config.yaml
d_shared_expert: 0
routed_scale: 1.0
norm_place: "pre"
rope_base: 10000.0
lr: 0.00307
lr_mult_down: 0.7
warmup_steps: 200
batch_tokens: 131072
Below are experts of layer 2 (counted from 0) of a mixture-of-experts language model. Rows are named router (the router's row for the expert), down (a neuron's output weights, with its number) and show model dimensions 40-79. Each number is 500 + 25 x the weight over its row's rms, rounded and kept within 0 to 999. Numbers have three digits each.
After each expert's rows: "raises" lists some tokens whose logits its average output raises strongly, later layers aside. This comes from a sample of Wikipedia text that the model never trained on.

# expert 2
router:524507475487457495446481510496506522526530511492533485525523535501516476518535473507479517492514512514506489468452508484
down0:428474518501510541515538491485486531522523551545504493520516514459559473491527474534473494497493509531501469546528536487
down1:523472527489510487472518509509505478513548500466515503508488542483487501501454498492496502501525503489486465507531490478
down2:525510466469506537508524547464536515459468516480496478521497475476482482459480514459508476504534475524470490550473451471
down3:565531514537502515534476485515504476487514500500498522527515493485469490553510490502469496493485460505503503472475500504
down4:487516495540497493513513528487499480490478474504492511547505535516520531562497504509522511476519508478459518487499509505
down5:470469481551493514502487475532467523521500449520513506500526481532492498481496505483479487536466509473486452495554498544
down6:466540520518489457498509502496464514544506479478517501523513505550513502467445501507508495507527510511487495494503512509
down7:500533523512499511484478465532502512514519488503425493509475493514525512479542529510512459510491506481528444512498482454
down8:494525524517488512528449497488497523514513513496491509476501470504499490509502497490461467485533506483465470499494513540
down9:516511499512565481487532501491530508472489524517512476509498445526493464504477517513481472532527484490535553535502560496
raises: "er", "ut", "ort", "ip", "ir", "ent"

# expert 0
router:520481506478470445480468507477480500517487506527515496512507507482495508527526477487481511458522543503510449482466496462
down0:522484470493446467468483542478488533526475534468478509460457494492451474526510486525493502523514478482500508495509517483
down1:461524521493492527506491500508539498510510489478517475517513489480489494483493483486521591517502492539458472482470487519
down2:506480495504472478510513476512460505531438518537476512535489549458523496524508508562489501521533479526450502539546505484
down3:422510560491497504513520496517461508536504463501457479481476484494490512486515525505508503475511478521493483483494501485
down4:568523505490456493515461491487574494512524515516522532485486522530492513512500499588482517505497538489507534483513482466
down5:402511558505466515519468466510537473491506489500463504474512511499481529515500502474529495515485489503511495500503464447
down6:590491509498497497531494499490513527489521523517500531500494481479526494480507495526496509513501482522472484464480536507
down7:424537476474481490544486495490465448535477454494499515530435502464480490539466530541521539512526527467511485506507464496
down8:575463464483507517514528480519503523497526494498517467476502513499504521497512480497522517481503487492509458514479541496
down9:546449487486460500478529493490458469483505467509502484487502532472511487493460459521500496471503491461511470545485471523
raises: " of", ",", ".", " and"

# expert 7
router:527498459502476489509493517460495507532518510503500487473510510474512492537519458511496549494556518516551466516485521467
down0:427483481458525494481474458512468506514451515470480502503507498510496490524528464446497489526436477480521469471456503496
down1:492472523506457460463513515546459463509456475443498504482520520509499525486522519487466495493530518473515517563526537529
down2:463489558541518505516484526502503507490486489476498480492520501467533496454491511482530498517505501517510511528459478482
down3:434493523446500496522532465521498507468523506531514547498502471503451519524507475516520493533522504537522528491540539468
down4:514513497545522537504458488501503503509520516503455512549516505511507489514496501494528514498514522551493517485481510491
down5:553489527493487512529547485474526522462472507500527503490496483478477465475494490486490478487521527469495514560469542504
down6:475519495442512533442517506506491518495498511491470435509534500502512515503488492486501466491501491480502509504487496494
down7:502510500460504522538476538530485482484491508479475481491539507469487486522495524462456494534481468541511501499491538469
down8:496559503481504477510502459467463541485524531498495534497482500515477477517495499488506527489558503514448490491490501519
down9:518532493530532497502487489516531497521510500473507505523531498491445513476506492513526495535528528514512462513495497467
raises: "ing", "-", "ra", "ion", "is", "ot"

# expert 6
router:529449518478448496454508543490489479537532541512500471501551507542487457525521481523503507499540511499534509481484499496
down0:492513554479548527468512483484482495558517439518485551508540456484504495484507493534521492477513486514487490481493480490
down1:475453489486511529492520502491545482479480469511506477474476519476534500499487502518474461508466515515501489507456518511
down2:465543503460533484477491470484442487482486449508513535505535508548491515511547463512536520501516524516493512487461505491
down3:483506527486514537481490477458495500528499530528481513498474512485493465477484530492536498492502520497493521480467484546
down4:439494511499554478471517488498535513497522485500509483495445501470520503493520500500526514475489507499481479486479480500
down5:428485468509515433527485513507482510450495472513516531489515539488485493513518471512495496495527478464493516512537529500
down6:494537517491455443504555477471504477499563487527514529522554483510465482512509476541501501493501533497518539445497473503
down7:507488471510510514501478541534543536481542559473510513508482553501487467511500546533469484482489518518475530529460521470
down8:346515507485478534519551472485503536508492474504487502527540505494514520490485476445477497510515512492476472535467475537
down9:506489495525505454503515493454514508503492505500523527486515511491502518489530517518492471503503492506486509468505486475
raises: "\n", "-", "|", "==", "===", "\""

# expert 8
router:528479521456526509475481508508496500507520561540526451505493524519540476509526500524499520439499498513511491507461533497
down0:508458510425484513512464511481472466484529503504504529507486541486472519490511508573436515489478521533518505478502500495
down1:514528550506512453476523487487525513476519496557491484522461544505529514505520526502535511517529518456516500508514510550
down2:573521479501498519519520444470514490522443491532559493491547492515473520492484504513471507490507443484525516466510490519
down3:440540500452511524481489486517508508509511493516451502485503499517474553434519486522453500490508463504495515472507484489
down4:499500553448491510506501533498510466492483488507510482459546469495503483513506492480485544485485497462431507546485495493
down5:535511478520458520526513506489462529447522517509493463514494536497534510507510513507475468460516501524483506507500538486
down6:456455508514505513549527494508477491469505531527495531485511540477493506489484454514470531471506517514498485503503512472
down7:473531471502455504505494492541481513476489444470505510485499544471498507530514477507486510470473502493514482529493545511
down8:531515512534511477481561539525478547539489476484463472486530489468495537514546520497494578505514547533493473512504518514
down9:498518493511471491523567470517478479478475512489525504528498484482514514476469508512458480494488496513487465492485473494
raises: "\n", ".", ":", ",", " way"

# expert 19
router:550526440473472479456477488461491539504511536517511499518492527501512507496522471484521529453520464486500452502467531498
down0:466520484537488499538505516508558491452496516501504477521512495502494531474481521500472507495519463536514479475463467499
down1:505526512521501483494486529493469485510556483481501526510549509523492462494450476526469482527499461479522473518502527526
down2:508520477464479511532475472465502534528545510515457449471507493459479509481480487550535479487506521482524511514478502486
down3:495520535546500532476505507478529500525446528527524550477490507523543506486509542509522496521483458511524503509521500538
down4:483552552498480487496501536503486475466491479489486525450487469471499470493500495513524521501514503464523506565465460500
down5:469479478536425468566497494508428512471483480488481522478494482479537498511477537519486535491510528498482519478522503486
down6:502481487486459512505515494503492500569512553470474465496483473511504481531494495506544535495467498465511503456529450470
down7:522525488460470512493509495513520508499516520487486528475515488494509483496533513511514512474588514476522473510544535490
down8:509520514488492475493484473502517494497511496501516545527471482505470492453489464492544469497533497473469527505504464489
down9:443489492490508539483489468520491554493539531501541485536494441522514468510521493488487475478508488481482487492519494492
raises: ".", ",", "–", " (", "/", "able"

# expert 11
router:530453497509504480505485509478513504525514538514535493471525495468497504493501489508480495516513506458462512512484523486
down0:550495455478477534560533536472493510485467513481449469486504506502470517543541467529469495502488512545487501497487517517
down1:510479539550540459499514473508495556534502480507543502481483514459485478511531494533479515503494498478535493503498481518
down2:535504534508503509475541482516546473521485496492476462528454478527517474503481519530531487518480530520457507445523541487
down3:427500509509515497498539487543506535490495526491486487505505525469477469452487463488469503495530479503515493541484472521
down4:553536521485488479527506533504533475480495540517525472482515552496477519517486535474553505511477479495481497508451478476
down5:526523500543446522464490558517546506483503493441513513479531509490537428444485478516449485530479529516543495486516490498
down6:560499490489485509509533449447537481472476502486502504502477488485488464506485535445488489483519548510503505515508499509
down7:490546539493488533502491504492482520498475481462494467541499496472527521484509476452514505500497454467515482473520491524
down8:437514484503461518498497487498554494516517508530453507538483476526499458467496505506495543509533510452503483494496454447
down9:562545492517504460492487509527507514500532514520463534478491466510492521491485502527458481488488545497492530485503527517
raises: "et", "ly", "ass"

# expert 15
router:534499478490490482443492486476509500510494553503506525523473507514513503486534477505504539497518540481504484535459549486
down0:479487457519447502549467536449518553469535498456503490537473516502512493518517561505515541478523493537490526486548524476
down1:509499473489483474510550471475482496463495479543466520485493479470489551484429501518502540470496497478538485444549530516
down2:474500495521541517503516498493556486540500513455500525457488477471521508537516496520493532523525525531489490475462513498
down3:528488511516480458519524525492495533465451502502553526538508498530506474494500511479507554497475509487538488531447523532
down4:446507491536505487496475488529503475501470462482488465461556499534503483498491486528501507528456525508528512470519539474
down5:530528478503507496518469513515494513543475482485494487482495463493511482489495492509510512524508453495542455538520483490
down6:515471499489484508513532458497475519496526529499532537507502461452473515499446462482491475554500508494505490535480498499
down7:485519466500533487509489474459489487484515529564521490518490516506488507473516505475524487511539497491485525533517528476
down8:468524511545485500531482528530497470514467481534486541460520507554478480507505541513500530472499519548498502551481476495
down9:565531494493502508526477508541477531529514558453466549522480485527450533488471466469568497497544491482557496542462507452
raises: ",", "'s", "ed", "ing", "-", "."

# expert 13
router:537506491497503485468488538507470497486489551518518450477512507511506514515506468506482509472500538476509482537513555507
down0:475516537500511493504459478524519527556466471526478476479522517507549513502472463491508485540467500491501444504497531497
down1:496510523501490516555508527490496513503504484519469499457489479521489505546480513481510510504480522495519508507461456498
down2:557487449525486482477494481486493486496496509440547481489504514505488482489465523484483511498506497430529533512528528492
down3:460515536506533473513514514523537465501480476521499490524530516464485503512467501516516494544495498490504467485486478463
down4:445513485545523500504488514488482499518471486504539515506518502467536506495500526483476482459538511529507509484526516460
down5:522499438524500533496500491496511473532468523499545470474461517496490501527489515495456512502496449482485502540506512433
down6:490506529514485506518493514498509516554493522529465509478506482513525501467470484496530533522488500522533486509538469485
down7:483492505532505537535470474471495482555497452497499499493477494482515465488513515520536490496492486493493523505514527465
down8:526486484461487497482501535522494510512533517531557465484484492498521459510477520518509548530502549512505481488490529481
down9:523491498445492553468515498509470519480487511444485477542493504513518505467477486502550501487470513505527455471532489514
raises: " of", ",", "."

# expert 12
router:533501501473494500498507523479522522482465535519531472484525518490525508555502485498478547466509540538467507508502518454
down0:490502520515491514525480529499511499503490510513506494437526431492472518524527531507544516524462499523468499492496484578
down1:497502554512477495443520514483516517503560509481483477514490480496460484526503536523483527508498468491515499503497481478
down2:526514469465494518510485481526515498523527492521463504485448485480476531456489553536533507502512518494553530506491525484
down3:572482464445501455499482473484515514559521505512503552488470443482509517472486507494519534508484482530525497483469519499
down4:350543463482497499538513532486507510451485471491479539492488497452457532518473522490543488513465529467527505474508504510
down5:549457453511504512506504493564442488490502498495515508469529476512482508517461462527518495479522506476506503525506521517
down6:436497465499492513487522524448477535503517503537480463516490439451503490499505517472478470519463501567491507483520472535
down7:458512484528515554498504492496507509500500513459501435523511518493527516451447516479508511455542497464503515496481462481
down8:463490486488497518521493467501482450482498500482489478460508508521494477508540462517484490507445511536516511507479455490
down9:444502490457507515470492480530484484504481488455469492503496518482481514514491496531531473518470523524496501474484519455
raises: "ing", ",", "ed", "s", "-"

# expert 9
router:515463492441515469486486534481494504537527503516524481509505539506551511528528503509481518497505515518520511484482545488
down0:643527494502539493486486506542492508520515509513521509477530462502478525503496521518478468494475526502533492498519520510
down1:508556498486479499483562542546518479514512521466517502504511531511506445511571461513529472508526501520462516475463496502
down2:488510483512502492478525545485456497541470483529498493496483481433431520501559487524487507522496545506469454533504507516
down3:418477513515507530522496473471482524482489487516558507508484548515513474508483499467474524539448472508467433503499494509
down4:446502486531485482488496522535508492492462478468495506511488515548510493518488514495479478507474498535478518494562500534
down5:473531514505488519488464500504495482464497517516477496537468533482510490475528493528461502508458561496471485529470512514
down6:528535486491530555508472494515515490529487474470521517485525496468494471444468521499535485524499496514515512503517512476
down7:590504480507497531472509516482477496502524492455502488471462516447525500499501442496515504482526498487483508519521542533
down8:452544507535498465495554477490519495483518527544475527519508498511522514528516517480517535488520502482521497510485435480
down9:492534556474538504499488480461447511469467457538523474479480532471449543501502492477462501504519509475497489521477469457
raises: "b", "or", "t", "s", "i", "is"

# expert 4
router:542507449479481476450458490481514528530529536530503502497505495525512521496535490500493518442508516487509450489467553489
down0:451532522497460483437500465501504526525526480457510513477467473541439484530464516541514480491494509519505547469511514516
down1:492530443480481497513524517484500501523495527487512476505527528501460446494499500457540529496482485486497517524529483485
down2:543474479519507519497517517449529545506506484492506512469509487541518511462502519495528479496497497522506526527503472442
down3:465506504486461530506523490546468509480486473489500514500482491447490476471550532519491505509487505477495477477508495529
down4:435516478503510523488449485485481482484499497450466485461535497505461525459515495500508499521537475469528528493493525518
down5:501502523505486485492549504518521559531528499503488487541485538518469487475526507533493482490471492480516541511490479508
down6:477492488492566537450508511485478446476510458530516526513466467469542490507464514510497497523522511542541466429524526484
down7:514510521488507567518498512488472486505519479496491498487490514516529537483528485498534507523485491545525507452484437503
down8:463480475532512475512489512512524506523469531511484509474533496446450466439527515523492502515504499508509548485510484512
down9:493474518514522462543499539515487510500476461471512498484530574512533459508509485485480478491485491462482537477478515511
raises: "\"", "–", "\",", ".", ",", ".\""